config = dict(
    num_hidden_layers=10,
    hidden_size=256,
    n_experts=80,
    experts_per_token=2,
    d_expert=128,
    d_shared_expert=256,
    hidden_act='tanh_gelu',
    moe_layers=[0, 1, 2, 3, 4, 5, 6, 7, 8, 9],
    router_score='sigmoid',
    normalize_top_k=True,
    routed_scale=1.5,
    balance_loss=0.000634,
    balance_bias=True,
    router_bias=True,
    n_groups=8,
    groups_per_token=2,
    init_std_router=0.0357,
    lr_router=0.000491,
    vocab_size=2048,
    norm='layernorm',
    norm_eps=1e-06,
    tie_word_embeddings=False,
    optimizer='soap_variant',
    learning_rate=0.004,
    beta1=0.95,
    beta2=0.95,
    max_grad_norm=0.5,
    batch_tokens=[65536, 131072, 262144, 524288],
    max_seq_len=768,
    train_tokens=581600000,
    max_steps=2381,
    dataset='wikipedia_en',
)
Below are experts of layer 4 (counted from 0) of a mixture-of-experts language model. Rows are named router (the router's row for the expert), up (a neuron's input weights, with its number), down (a neuron's output weights, with its number) and show model dimensions 0-63. Each number is 128 + 24 x the weight over its row's rms, rounded and kept within 0 to 255. Numbers have three digits each.
After each expert's rows: "comes before" lists some tokens at least twice as common just after its tokens as in all text; "comes after" lists some tokens at least twice as common just before its tokens as in all text. This comes from a sample of Wikipedia text that the model never trained on. Tokens count by the router's weight.

# expert 44
router:144132125097116129147165124154153103121130130162110109165125154142198100144147086116100129137112109115143136152129175117092140104109087100161122131122123070121117134140142159111096144134150139
up2:132154153115087134145149105133141120139145140167156111104101113165137132111131121126141119126099137085146141147146138167111109122122092146133098187093107128128116163128160169169091129115128126
down2:126132089122122096143160099099106207112127104107146133120086120157136102150121131167106102137120132154177116158115150113111085124143104174095156164087124148109129160170134088146150161127117093
up3:072160151156132114138109106135099124140120155140136127129125155132154123150141079140111084144142100145133158154079161127139100084160038153149077143138099131124182096141114135153111096162143141
down3:091118114140140072139115116079137132149138106152179167104116111138102137129135148153149121132195125116103125112159148103140136143146150144090175131138180143150112160121115123101047117123158148
up4:120150120125090106117119141140111112158144109143111109097121141134141154132151108093122196134150073142145148118088126117068163110122121145130164165180152136125070149150145139111123112111117127
down4:134138118083124140170134122102149121099153136157148111121144165127160111117147158112079124103116181132108101118097144172181113152135137122111151120096064119127116101152102071125111151126113095
comes before: "ed", "tion", "s", "ted", "ing", "ated"
comes after: " pro", "lo", "p", "ro", "ri", " Pro"

# expert 57
router:106142165109128166128123126129112118136124128130161122138167141146133158158151104124102146130111130172138104157158175127110113157119135133118189093115109092144147119116139129147114138163094125
up0:128116094120126108117099119180156156092149098145121156145142111122087121177134109121123125166137151153106082148131137081137128120147134081129127147106087088092156125173102126114120148126094127
down0:085130128165091167152125097140111130147135131098133126132108129111126162196113116125131087140141146163125088147128133070117120116134139138127125134100147189158123129104120160160151123131151095
up1:113071130157109150127119121161131126067095118115115140130128137128117151147157135111164119101144151137101104113094129123126123139085151120141124173145100124141152133163119130147127155107140119
down1:143148137063121110135141135139108162147107080128122155144138096118119112110130124141102139127143128106110128066133116140159088109104143107169141116138134118124123174093138113114171118134140168
up2:133159141129112116114139121161136162132121145118154109160138116136118138135108087131115144113066135125111092166154108164105131070184114084114157133140124123135121161119086109106133104160125082
down2:141128166147133125145139094111134102137121127141117138149157139149145120145150136118139083129070117086140141153110132125137076140114144121117081112160142095122121112123131142159124128138083120
comes before: "-", "|", "\n", "|---|---|", "The", "20"
comes after: " |", ".", ")", "===", "\"", "=="

# expert 37
router:120166132126134169088119131172144130124156137144136105139124154149158127089115126127120170132190110089127094140171143133106128136044152119104141119119153093130099162132127127111075087137126153
up0:150143125097132123116103175130150118131123155126140143157096134130180095114157123121128178138148166116150107117121114134126137147174167056131150116127161125124162163137112091106132134130104106
down0:157086147145145155168155122157105113123132112102104115103156139082084119142132175092149127145082128108131154139116123154105134115162122146150074116056157139161132117131167160111132107139117117
up1:153080071129125153156127157142118144106104154135115142093139111118142093134143093095152062168101146145154086169155146105136147124142136181114147129176141185139161130126120110134123137129110128
down1:083160100085164136135115122123144103120112119137146156123108106144112123129171143153111154159102162148133154143133100130129112147146120140119100116162176095152083098138130148119146096118123188
up2:111128115144161147135133098133134146142095158143152128109148123105091159135095124125061164122131131158159091156140085141122163145086138147121092130088142105153123131148134148088055112165137122
down2:120141125124077111144140119137129123142152133159101100122165140143096121146109142122128156149094121147102147108175078114098098123112106092120144094110129121138092128163129135074094157103117085
comes before: ",", " and", " (", " of", "'", "a"
comes after: "d", "n", "or", "g", "k", "on"

# expert 34
router:147132139122100123095125108166148118111136124141131119129149145153158106123145102163141150155125103115149157157176129133110109123124125129145104120117090110127145122101114151153111123176121125
up0:146122084159124126132100111086129095078125090128143093138103128104137141098138134150151143182100124134134093143137128118148117123128106096152094131145124131143177092117128134154163206159145116
down0:128110091108136126114147128089088155112109138174118114131114133128131152156096148110116123099131147198065113134091104104158165149133121151075113097181133113120109078169101122110152131134147132
up1:099136167126122108099106158084150164086115106122087109181141132117147092091135143091171102096147127172162129169107134133125141127068170121158108110110094121157139167105135113140122172119097153
down1:154127078086102163161095138084142101149125112104113174110141141131164120132146165138130137144170112142119135128125129133148138143151161116133094105099150090107133142134136128150130130145100101
up2:120105121096108131123129104119084126136135140131081105145110132147101129106115127115154129122113095150117128113139123105130209153139169142126117110109118158067134135133174098121106117140105075
down2:159068104111101134130094122181108143117144127098146133128120139131147135124162092154084149167112122159106162095109125129134102154096126121150136146117146119147160135164121156101138134101135123
comes before: " |", ".", ";", "°", "–", ","
comes after: " |", " ", ";", ":", "|", " ("

# expert 62
router:153116156089092098155139149120138097123165143194104124127106135128156134097104109073137119120119142136160162143156135109126120133105110113095106107161124089127108108064149155109121118121135141
up0:137127109127095161148175125114126102093167118154171158163090118094145121114118142145169111148117138148108118117103108132157081142138133074136100094114127143105118134105147142128126119151140087
down0:149118108090142133126182115138119169153081137117065131082140165117094103137132118156123109112113124118145113164121134126132132154065162145157116137119149130127143161117125112130172111186169119
up1:130142137114118057100123150103124113162136123161136100149113153139113140102108131128146124132175085135136136137129099100129133114180146161119140127148134095096127107093148137133139151139103116
down1:153139113097154108158140136112162175096126148137107100130140097128140106089115140205137121134146118129130182115111163138138143079126123115132112086116137143168103134108154113108100150166101104
up2:099135114100157123142149177124154101103136152121152152139144106148113121139154122126156134122087136133151146147099115108093130127118124098157131119115128142134117168125129105114085096095122156
down2:101142139122196105171160093132127150149088117146104136128121111100152135186128114170115139155168126127114130108080153145146140102127106131143108136165123084118096132161122136122159127122114095
comes before: " 19", " States", ",", ".", "n", " of"
comes after: " the", " United", " in", " on", " Sp", "|"

# expert 15
router:114116140149081153095119123095126132137165111161145099101121143101132116136157085094117135144121109121144148140155127110154115126090083096118110114145135086103117146115174142108147096115119134
up0:143121111134115138072155112160174133140142140192135105112129156143116099169130109132133141085137135169145165167107131111118126173155124121143097150137072130139117111126124120117128129103116131
down0:120142134117122121163066095122105124114095179158123142121084123146116117125147144127107145123145117163134185118137148107160127100138152117142141126109130119125144107147153131117114118147123174
up1:103140143182127160088091094104124118080149174178145075138132126136124114138103123133137169144142127146121129091174142094158106084159124116124073134132143112130135149159117113155127123093125172
down1:132139144105155132160117158147133120122130162091137158118108171115121089156099117126103118166175135064111132146106116109084117126145131106146176150125133148133118113085112148167140164129112114
up2:137152130123109091117079113159127168093101114128142111143153122111104085102112123146124138159131109138165112187093121129143117167109134106193158180118116121111119095143091139121120160186135134
down2:133106140080109144128115157133140140141110127077108151161137148104133098117178125119126105166150141138081132189103133092121128128108139122131124127131161151134110103133075107175149158107136125
comes before: " |", " 0", ";", "′", ".", "}"
comes after: " 1", " 2", " 0", "–", " 3", " 4"

# expert 12
router:160152091130114123123119115167154112101135138103139115147097115175137120153119128128071162127115120167132141152126116145098153141115130102116126142142153101118138102170091115120126130145105128
up2:126096093124133117177090154133101141092177074119123119148148138097130123137142114108145138144120093139125115146133147171198161157075097145104122123150144106141156110143158132145119135135151173
down2:149137121107129123132107152147121145115074117145092125119115177136130117140113115160141113130105151115185129100152135132110138095166163104150125154121125118118147160115122129099101124138096111
up3:124147090090149129128115156097127192129147168094109118129138106117107157129131145088109138125144121133145071149123116141136141100132109142148099140113158097127136098148123111095106172119148121
down3:130118150128145091133164121131084123140139137163129186144124163150115121102108112173125134137114144140088108153133099163145109126156106169127108096126147131147147167103119105161163140087122175
up4:101147126118116149110108098099148115114132105113091142118154120140138110095120187112104107196134114146153132130090122177115123124085140100146120141110129153128142127118126118121181140155123139
down4:132091140111150157138114139126143125140119091125153137101146111115119103140112132136096089129138168092098139135119124106169136115114102110160127131151104164138144143154132123152055183144116131
comes before: " ", "c", "cc", "ver", "rect", "rm"
comes after: " is", " as", " of", ",", " with", " was"

# expert 77
router:145155152129103137145126140140134144122132123139115131097153154136125103095182119099147139116128133123121177128132135110115111168151108101155142096107157118124142159123168168078146129144131122
up2:143158110125096144155132129154118121122068114136118124151125128138124121156120140152159124102138098133111116103118133120102163102168115100115086093134086113129122099125108138175165098128113126
down2:121142128145110137165131186128116142097146131152128105127135159175121092128110092105122132123153114121178152157163106133126106105126107129159091112149125140147107118118131105117123100111161101
up3:131114133162125128097117159160150093078124099126092140130182113131148079114139109078139124115109137124080135112084144155122149101157146164132104149100123095141138100143180141172165137140111112
down3:054145097095128119129120113097121127107138143126147120145129112129105131071163127154087119116134101136154120172084137095102099146164086154130101119152151123158145149165113125115145173124142139
up4:131166126110087138182137115132105162124109133144121141144125148158078098147172131122138126139144102165109161181178098111129134095129119155120131116132110106111147122116134142136129129117144115
down4:149139142171117155139154127129154122101126112125099143130122148078148135124154124093139105125126091119176139105128123095091114148166144131139157140121116147086136115162128143161105132155166124
comes before: " a", " ", " the", " been", " re", " to"
comes after: "s", " it", " It", ",", " which", " he"

# expert 32
router:127114166134087127116162131136141120092141115169138097138103134128139103151135126102110146135118157121119118154146129136105142123104092105156149141096152143124124123091144159134100118104114132
up0:145124171106109111077139117129099103122129105146128148129107181097095119120114141136096159131125104115102136132107139109137139127117115119114127119127143144099111108136157128106111133130120137
down0:192121130147151135123095123141136142184141139170130108134091113107126146104168113161097115145131147142166134151093156107155078143120153130164156136135119110130143172126188112130164144136136168
up1:115085152152123132096113068100104124168140132152118154149120153156066145100159131132146149109148120157140117151110121093118150147151129113084190098166125123156162155157082130158088138145142129
down1:111127101143133110158111090115147094152111141108110115107103138133153115127119136139134116137130126123105132122104155120166126103078131135150145119092126117163138088102149107168110110115119102
up2:158111088150106119105131154135160126090148122142113146127097094107168145135134141116096133126123117129131088165103135076115145152124127147134122151145102139108168100157135152122150141141100113
down2:114117134119115135119169087156097120123172151094207142099151113153168137101106111143106104116128148158097126165139086165191125134117082123088131118111109122154118106168108153090107162155131149
comes before: "A", "S", " |", "N", ")", "R"
comes after: "A", "S", "N", "R", "E", "I"

# expert 67
router:141137177130124144125159129196157098161123113102157136146095145152129102142138081118131139154135152130148134171193152091085091149116102119155153077153122124149123101104111133136121114148117154
up0:128154126064137134117170152150127144138143117133120150145090118110174169114133128094153145102150140135139154115133125130123102140089129102124132132132159146133112113093135107110117139127129203
down0:133137140137148162176129119164108110107103139168141143127155106142107108142140132120143109119156107104123114153119133126135138150120157168124130148100139130123099089175123102115063113149126138
up1:116074120131165135148116157122132120157086130117139110114116138130139132081131088170128120134142158080146180111098153164144134109132115115164120132115143096116137089125103148118125107107134126
down1:133087100132114135146134117089123089139156143140140138152137093126103120108156098152161155151113082126103113152136153142114119115134136154143152096140134096162133147170112180121175097146136132
up2:171139090152144135150146125132148104065166142111146132094124147129120117101169109155118143099102163158116117120123155074136105149156112108139165098106137131114102163145102121103097159091097138
down2:128126110149127141127139159178118101099138118145109126130135115102120159103140112131156146142154093108182090104174122167111107126144091082104143103139120130138152150116131173127121194108136102
comes before: " |", ".", "/", ")", "00", "e"
comes after: "\n", " (", " |", ".", "-", " \""

# expert 69
router:122154114094112074154116161148133101128112087141136127126102159131120118091114120104163101179143143099164088180100150108109145166153085096088103120098138107133084123129122138121129103153160108
up0:129108153153139112182145128163170122106117114097128145121130128135048129102094120162133123084142111153155146120120120120130133186125127099089130080075128113102110152168139127153109148131140128
down0:132148126119130114151096107101114117123104156125094116151162136160167144107151119139083041131115150151159112123138138131146148103122136134134113129173152137157168115116141140148050124098113085
up1:147128095145124115177099116111123116162125129162132132121162111151136129084153109077146099119119186119140118176130128153094165100163063082145138134087107131096127123149170139133095107113123124
down1:112141182149117113086129152124171146118156143135095133161096128103136145164153136154135142112118095122154170168115149162112161086145142133136151144119133144128134142170086144125106127126137112
up2:105127109147118150117178125082106167098134128152089116138091097130120091155123139150136142097105149111134070111161157102088135134138106159115110162143130106147102125158144084138139096165070155
down2:137148084163153141129146115142072123154136125112182110147119165089135148115146118130169139107144126154133143150182145148129129137129166119086127131122152108097140159090123185095103152184120101
comes before: " the", " be", " ", " a", " have", " re"
comes after: "ed", "s", "ing", " due", "ted", "ated"

# expert 27
router:112134156125117152104130118149137093114095128134136092135098108121101067138130072137096118139129125128153112134095172106124140146108124114173163134130105118149137183116165112083116093141098117
up0:128155097182122106131124104105137142116109159177127100158163130118105090122122127125149177139157124125073073158146158093120135112144103133116123144147137104153155134140118147131124134088107052
down0:112131158114123141104100155125120101123115151109101137142118073114073114143143155111155070136095115120144152124103092113133127129101129127101141132153115131129111111137130135097142162117110150
up1:114157173159148109111113135148129112143122111128139119108123135112132065126146120139149159119098151145104157131106137144109159132086116079156147133097131149123180162134104131129152138107134090
down1:135107115124129143107151180154155099147171111126136141149104148105093105114178146109127087140133107093126152131161166128120102162157151163102147114131127127106080119097094138098118110137134143
up2:124126120144097126144151118161094109125126152134149138121122161113157077093117113126118122100143114119160132146162134158128149150109111136136171089131135104178117180157135117124122112127131116
down2:141095068107145150132126139117136101118098121135102115108118120144125102134135142138135109080119114094125131113156114150142093143124143095150120135108119116091100105151126130097139144145065077
comes before: " the", " ", " a", " his", " re", " f"
comes after: "s", ",", "ation", " one", "ment", "ity"

# expert 52
router:105154113128088101144153114108171096125096088137170130115130111132148134123159109113089150127141145107155128151133157088099134143141109114159108115126099106139146083142113122122087138108107179
up0:128080143130112133172097135123151116132108119142128146111106114123130134137110126138144140151141086139140112128126142141123124119133114140125086083160133132136113113135161121082100141119154119
down0:104107166116141125112140158154109114125151135160135118130131144109139157115164150158155109148111118145165115153142136117202121117147132146112121178071137130141127128134099142082184125129068121
up1:152145107111121127091115113102149110124117101117129101128096143106069154145166153133139120140135121157128128144147138112118143117129137166138138137134126160128096126126139159132151143125108171
down1:118119103114119173128092129133078125089124156132167135151137119151138121175130114117171162148129122141153113105117116133100091138127082103084084114185087106086097136120166130105158123128158120
up2:109097176124115084129117129105078152136066105126117136169158149140126128097102100125071095101125138132101109091116105129146080161128061148087100106143150127139123106108150123064093151136156167
down2:107138126148119114117122147119117103138122103107146165060143159170124150153133116148158141120104168109170092119148099121138155111136126124127097117128138127124147128102140169097105119124125102
comes before: "\n", "==", "s", "The", "===", "="
comes after: "\n", " =", ".", ").", "History", " Women"

# expert 41
router:140143144059133159143142111163124096142147120131130110124118150127153093101141123135109131157178125136127135166138167095098126168123144129134147136146161117098147111082134147125114148124139130
up0:084159122142130163133106076129122130136134131121132120159146057089141133122143148123133125120137143129121170145136153102110159140144088137111177139159137143166141132144104162087103116120127124
down0:131110086169106101113132156143150145100082109118128153176112157164117119140098131152114164166105074131135106103119108106113079177116155100135075117094114117126114123127115116137111169122120159
up1:109139145100103127112119126141149115121091163089144152145110132112127053138089102115092127121135103177117121086108129132131155109110118146123118133084161101126114111144166143163167116098143122
down1:135117169110107132165096131159115156160120145076132149157109168112134113165118130108106106096104107117142104099127137165131157076156130118144122145114096140165067151145164164130135135131153092
up2:120127091110099118124120098138078094115116135172130100109164124158118118128119108152117127100188133138118151115126107125122118113082158121122126127142130120144089145137176099125094132112103136
down2:126153115156116125137116133147138128139122092104136098156108131087144128142165147135153124140116116113128126146125156141085118121128129174115094187136148118143111105158099179147157157098159149
comes before: "\n", " The", " In", " He", " It", " and"
comes after: "s", "\"", "es", "ed", " However", "ation"

# expert 14
router:121142128105071143172111124143152149132142122134174118165131138132105085119146108110076157155112109147146115143120137115129096112134084113077151132119140133124129159122140171109113173124119133
up0:167120108140113134178107126130120148118135125110099145091119152092079108106111122113119104121142118111100156138121117162106126119126132132144178145150158143099105138106121141136122107113183151
down0:136109100121144101109095130118124147182131154089183162121164133158128121135101100131141130109136126099120140140142076146184122133139126103108089100127125120099126132171198142102124125125108083
up1:149118122124113071104142132063088096108136140126091137127085157099108111154105114101138121137118093115140144157138111133076124137148093136097119121176094144123139158150161165130100142094115114
down1:165124108113115149131108125161114135104128108121143108160124114139149086118130171124148166137169116148123102090112141127182149087123117144115161127098173122167117148105126149147102150126121177
up2:092112143082149143146120094162099104148144174148135135156098122066137107105140109125153084134123093150113138153127172091130192118168119087081169149130143118134122121170142131133148129141114128
down2:119100121120103162145124093117064149123130118089134142122111126104118126156083093116128103123125143125100079104114167152175140145083134157111127058141130104141111119124163140157116109127115134
comes before: "s", "st", "fer", "g", "p", "port"
comes after: " to", " the", " and", ",", " of", " has"

# expert 74
router:117138132134116162127163123131129121118120125150162118135114153119154131101197092089103124136171131133171119160179101110111157141139142118100145154131133114121144137102126151121086193140074129
up0:177090152134110118098107158145090098137165141139157149102106076130132085104127105112149161085164119158124104116138131092119117132131135123130131123124168072137105120153089137145145116125137140
down0:143153120159117096134122128140156135138125123114116099162160182091148114093105142118126145179076179141157130135178155151158142139175161106142143112117106149156122104116152147152156129145125090
up1:101140110121120109119144129147168155135127126159130160121155098128112105110144123128115157122099143075134147135110084116145123147181133142133167201093112164134139114110162068104154156106098162
down1:145082132143141145120124138079118120110151147134117136089125091147127127163114125106122074147126111120107135111131161098104092128074171108164129103113137116118124121161143156093102097130118149
up2:133134115144126131141160137132103128058116149118161099141152125119135094146109151150148130137112159104121119188097098110091102107179133102163098156138106153132148142106103112089125122141166186
down2:138138144139117138122137132174167097181126112118104117095115135140147122178130080135120123120130105129134099150148112121104161129122116119126146130152133132110169153110120095186147104141141151
comes before: " the", " a", " 19", " his", " an", " its"
comes after: "ed", "s", ",", "ing", "ated", " such"

# expert 31
router:088102159131113153156160118148127127139141148134154110120083173152112116104168113139132112123114161111143145138192157126119125131091132119095126146156157098118170111084176162126116081149092127
up0:129123147121136165141125144134125115132156113144089127117121110121148111156131126129116145140129109175078160122138183110140106151114077150151140106084177123160120116172143149148128146135110173
down0:132179128132113140098120108166096119115091106110126111147171112149170131132137127143152117152112130114139135113129115142145175137118152132083174137145124153125145103119125134127125145131127070
up1:153097158115179162127149175138148137135127149128150168109125174126144106076150130127104114163093160137123119147144141103073156096135161153115075105133185112123113139154142124118131071101078108
down1:170089098151154085094110084124097113155174108126173109139129118135133120110131144157171095155109106135097162116066152172136136133115138124079112115124128094125141120150152148122146124116127126
up2:086150133148133139119116101117129147049136188190120142122110178151120169168118142116101138142141122152120100139143062118119100118127154131115109121104084135129150142091154091129122098133118140
down2:089123149093156124154114104108134127140129160152133120091136128120129124147171103138111161158129130087160098134132119129114153145114146120156130102108137109179163131089125106162121149112152126
comes before: " |", ",", ")", ".", "–", "–20"
comes after: " 19", " 18", "20", " (19", "–19", ","

# expert 50
router:162147171125134091133111129115170151128077170114116101128136129152173120137138096137109170146108138131085134142141145157130123142108136081151120095170119136148129154134136177106117105132158156
up0:131122124086167139117141124124123140129115167141131140152125127171151122133126118156147126105144068100146134190160184117112093153144122109178122131129088114136133131143153126156070123190127142
down0:126085150108154135098126124069127075096149147112115135124166136084057107091105120131124153064141112151105110153097096092153168110084144155149142109159100142102079117089167118138141119104136091
up1:152094132102106171086132116125114127111151138107129142098100156133160144181140119120138165107142103169139109159114153137096127140117124122133175158150113133099124115085141139128128079126129134
down1:139120151188115134123160130103112112093146107143123156126152134060095115169142110148144108150101095149157145093152107139114076157130118101117137139127150140076110180148125144131129102173124148
up2:122124145176093129162143147157128138147111119135162121126097147161129168166107104163133128109163153109127138133137118092084141120136111099184106164114109102154140148127186158125125126138097143
down2:118109134134125127145129150104133142133107132100149091170142153115129110159072156166097128129176125136164128145097125161157123136118091108131116128133148125099127149097165097103144151092117123
comes before: "==", "ing", "The", "ed", "In", "way"
comes after: "\n", "ro", "ho", "re", " re", " se"

# expert 63
router:103141132120102175152131131173166107140129082091149116135140136164165073107148092111140127145119150103131123165107136066118126122089118116132134088151143103161154073123183147148151131121131124
up0:119125134144133148176110148119166108124140123135141138089106109161145125121139112134082169126117116146152150125083186097149160103130098087119117115116116123077069117108130099116072109116102110
down0:127101165138119141134114128147176173095103161124081136121119122180128126136140095098130090147128143129155139127089117133126154112128121127146174145128091126140078119079130113130171164162131140
up1:157148124093114136162097162107159139154114149121120157130154084128139109186085114112101124140108075140100141121144132118147144152123143140127118114154081150133168070136172127088084106079126132
down1:151122141121149104134138139167100146105099144134175145162134164122123126104196089150120136090121195174145114131149143126110119162134117092137084142117107100157121115130105119100149174119096121
up2:119137189118135114152156118152142092109144160113131134126142135134132149115149186137102132149111105125129144151136134117110099145138113119154143103128150076119133131127118129102136152137157113
down2:124148109120168108117105135125129094184142142148117145067130106171149114117144088113167143107137093133136143093146118116157133122118177178172144149100121141112131107105114124107095131184121114
comes before: " |", "5", "2", "1", "3", "0"
comes after: " |", " No", " 1", " 0", " U", ";"

# expert 19
router:123128167116106134128127123169120103165102150137155146093133149181122103090139108139120141127101136145153124136148135118126142131129108085105134157153113128137135123110113122048104104136160146
up2:117124123145108103147075141124159141103089088106118151121116110120200156127084152115105112136120169151129094100123187164129126112137141098149157085149101109144157121142115092157143154108134142
down2:141157178127117140126152121130121132158169156108172122112154133171078125107130120152181110135147133109123114105139142157132131135158127126090108121122161133153121139118104083082143084130120127
up3:106149178132086221072092097112160109148115114166123142143098141136119106138141167114144114103074156133143103141128114148116122154164094138162107142169137093131119131139107130131129138129142098
down3:128129138182111151129113203103153112115145147093120142128150124105142117154092098166119116139147090099075126125133112132082114076096123144099141137145100156119114123180139117128126087165119105
up4:137128103139171161134126117120126136145116113112123125097095106137167087087110111156097141119135106120119133079142146110152153161137109136149136124117105102177120116077087139167115121111182101
down4:132140137127135123114122126142139161144112144116107128104104136141159098162131095107135120085134134151123051169111177146108135118099135100141129110159141186145133141084125132124123137138105121
comes before: " ", " first", " f", " re", " United", " same"
comes after: " of", " in", ".", " to", " for", " on"

# expert 21
router:162122131148103105116135150127142149169110136114174148118125126133117117110129127172094119123126143142132126140161127081115096154121131115147139112141137108098166113100154129126107182105117128
up0:148102146083179169131153133112172158143113137155127126132128103153105106163158121102138137132162155154103142102172147121103156102114117123107130148145123093146186131103087147089118114098130127
down0:158129135149123105121106100116158142139118105145135116088161109165140123094142096145147083156086122087121129169175162115141101107093119110113155126128101138157100161146087094143113140127135110
up1:129080141122134153180124120154153075134173121115124150128104080146110164126160113145112113145116073131145154152157141141097119111113126151152150161116118097097114151133110152121153129139150134
down1:111146107083128167069170136131146119092127148122138144171143107163159116127160159170122138137105080147124125120093096129131132143159130109128113095162123152075136131136135095123129104128116152
up2:098135146105086171110108155123114166131154063122135114092143104127153149124096094118125121110164119110188116135101131058106205113111126092095096095127148137118103099142104152124126160125162136
down2:150149134140184107136189139145116138119121131187127143154121119132125123094124105085119150123144108114140130115152107131120131104119084157127142129141131157132119112142131120117138068134155113
comes before: "\n", " ", " 0", " 1", " 2", " —"
comes after: " ", " 0", ")", " 1", " —", " 2"

# expert 40
router:113131137103117126116137104171120119145129174093129072133116155154138109127186082133148130117124144110152100169136167126119154129126110115159143110148132092110106147080155151079138161145114132
up0:136130153132117128168135175121109106103141159080111137108133149131117119115130115127140135121115138111088157164172139116167108096119155111136150158101171162152135116114109111107108100112113135
down0:149113130129129092199150145135146121139147142123197118103127142122119103113154148153104153139086157136152131148142146147076097131120125124126116111107149136121169100134104136105130113103102139
up1:145161161120168153158105122157123136101139093124103176126105140094121111118147134115150072148146114123170124137135086117093130106103139110100187124127138114125101101117132135089107123075104152
down1:107174154142174142135111124154130099150138156133123127128128144134121117110127124089151164125123134178170109116125102140084137167118146143124162117154100165131120160105129143080076086154104090
up2:169155108134159139122136129161159116136119147116155099116150094090116098161099120083169131119139131164084124115157095117175116102129111106111152152147126131140109136115175135066140129152117166
down2:107083135111161164105102140106148150138114122138094106130128161150111137092146140128147139165146112166102181139109128127124115125107148112159093108141124093135081144140150154115146107135139109
comes before: ")", " |", "″", "%", ";", "2"
comes after: ".", " (", "′", " (19", " 19", " /"

# expert 36
router:122155122137083167135167136130148109129133110128120109168142100159180067135142150136140140154142175122121113174187178144119164153070120102133110124126167130114141098104127108126109148125131098
up0:099135106132103140138121102089098099110119113102128113131063105157113127112143160168142164150096143103141135115148157136118144154088129088191112133134141109097146118128187133144136109128128092
down0:134103129140093137105133138132154139119172135099113133130190110124134137120118140164119144160114094088119125111112122133122136098151132147106096108129167144116137155142105134108117139200110121
up1:137145078157133108174129087110128142135107107135144126132105139106129101097092127100116142128184105128136126155148145121137127133121106120142176091117119136098099127082125146140080126075143142
down1:093095154121141102126131126117123126116136112119118109132108152120121140089124126077124118098113135132126124104139150144076173113133117114102135134116161098155132132135153105156130118142135087
up2:108122125119143116171132102125099145142163145117169113137100147155158094102160129133121088153172176096114118108105106105124096171156106094150132129122127135120165095137133114079123101124104117
down2:144146146057132107119155099153114134142114069147100158137115137137187103117146108171152155201197094141155145130125103154128128134118106137122139094145125120158144111156136138131149136161132080
comes before: "s", " of", ",", ".", " was", "al"
comes after: " ", " the", " g", " a", "u", "g"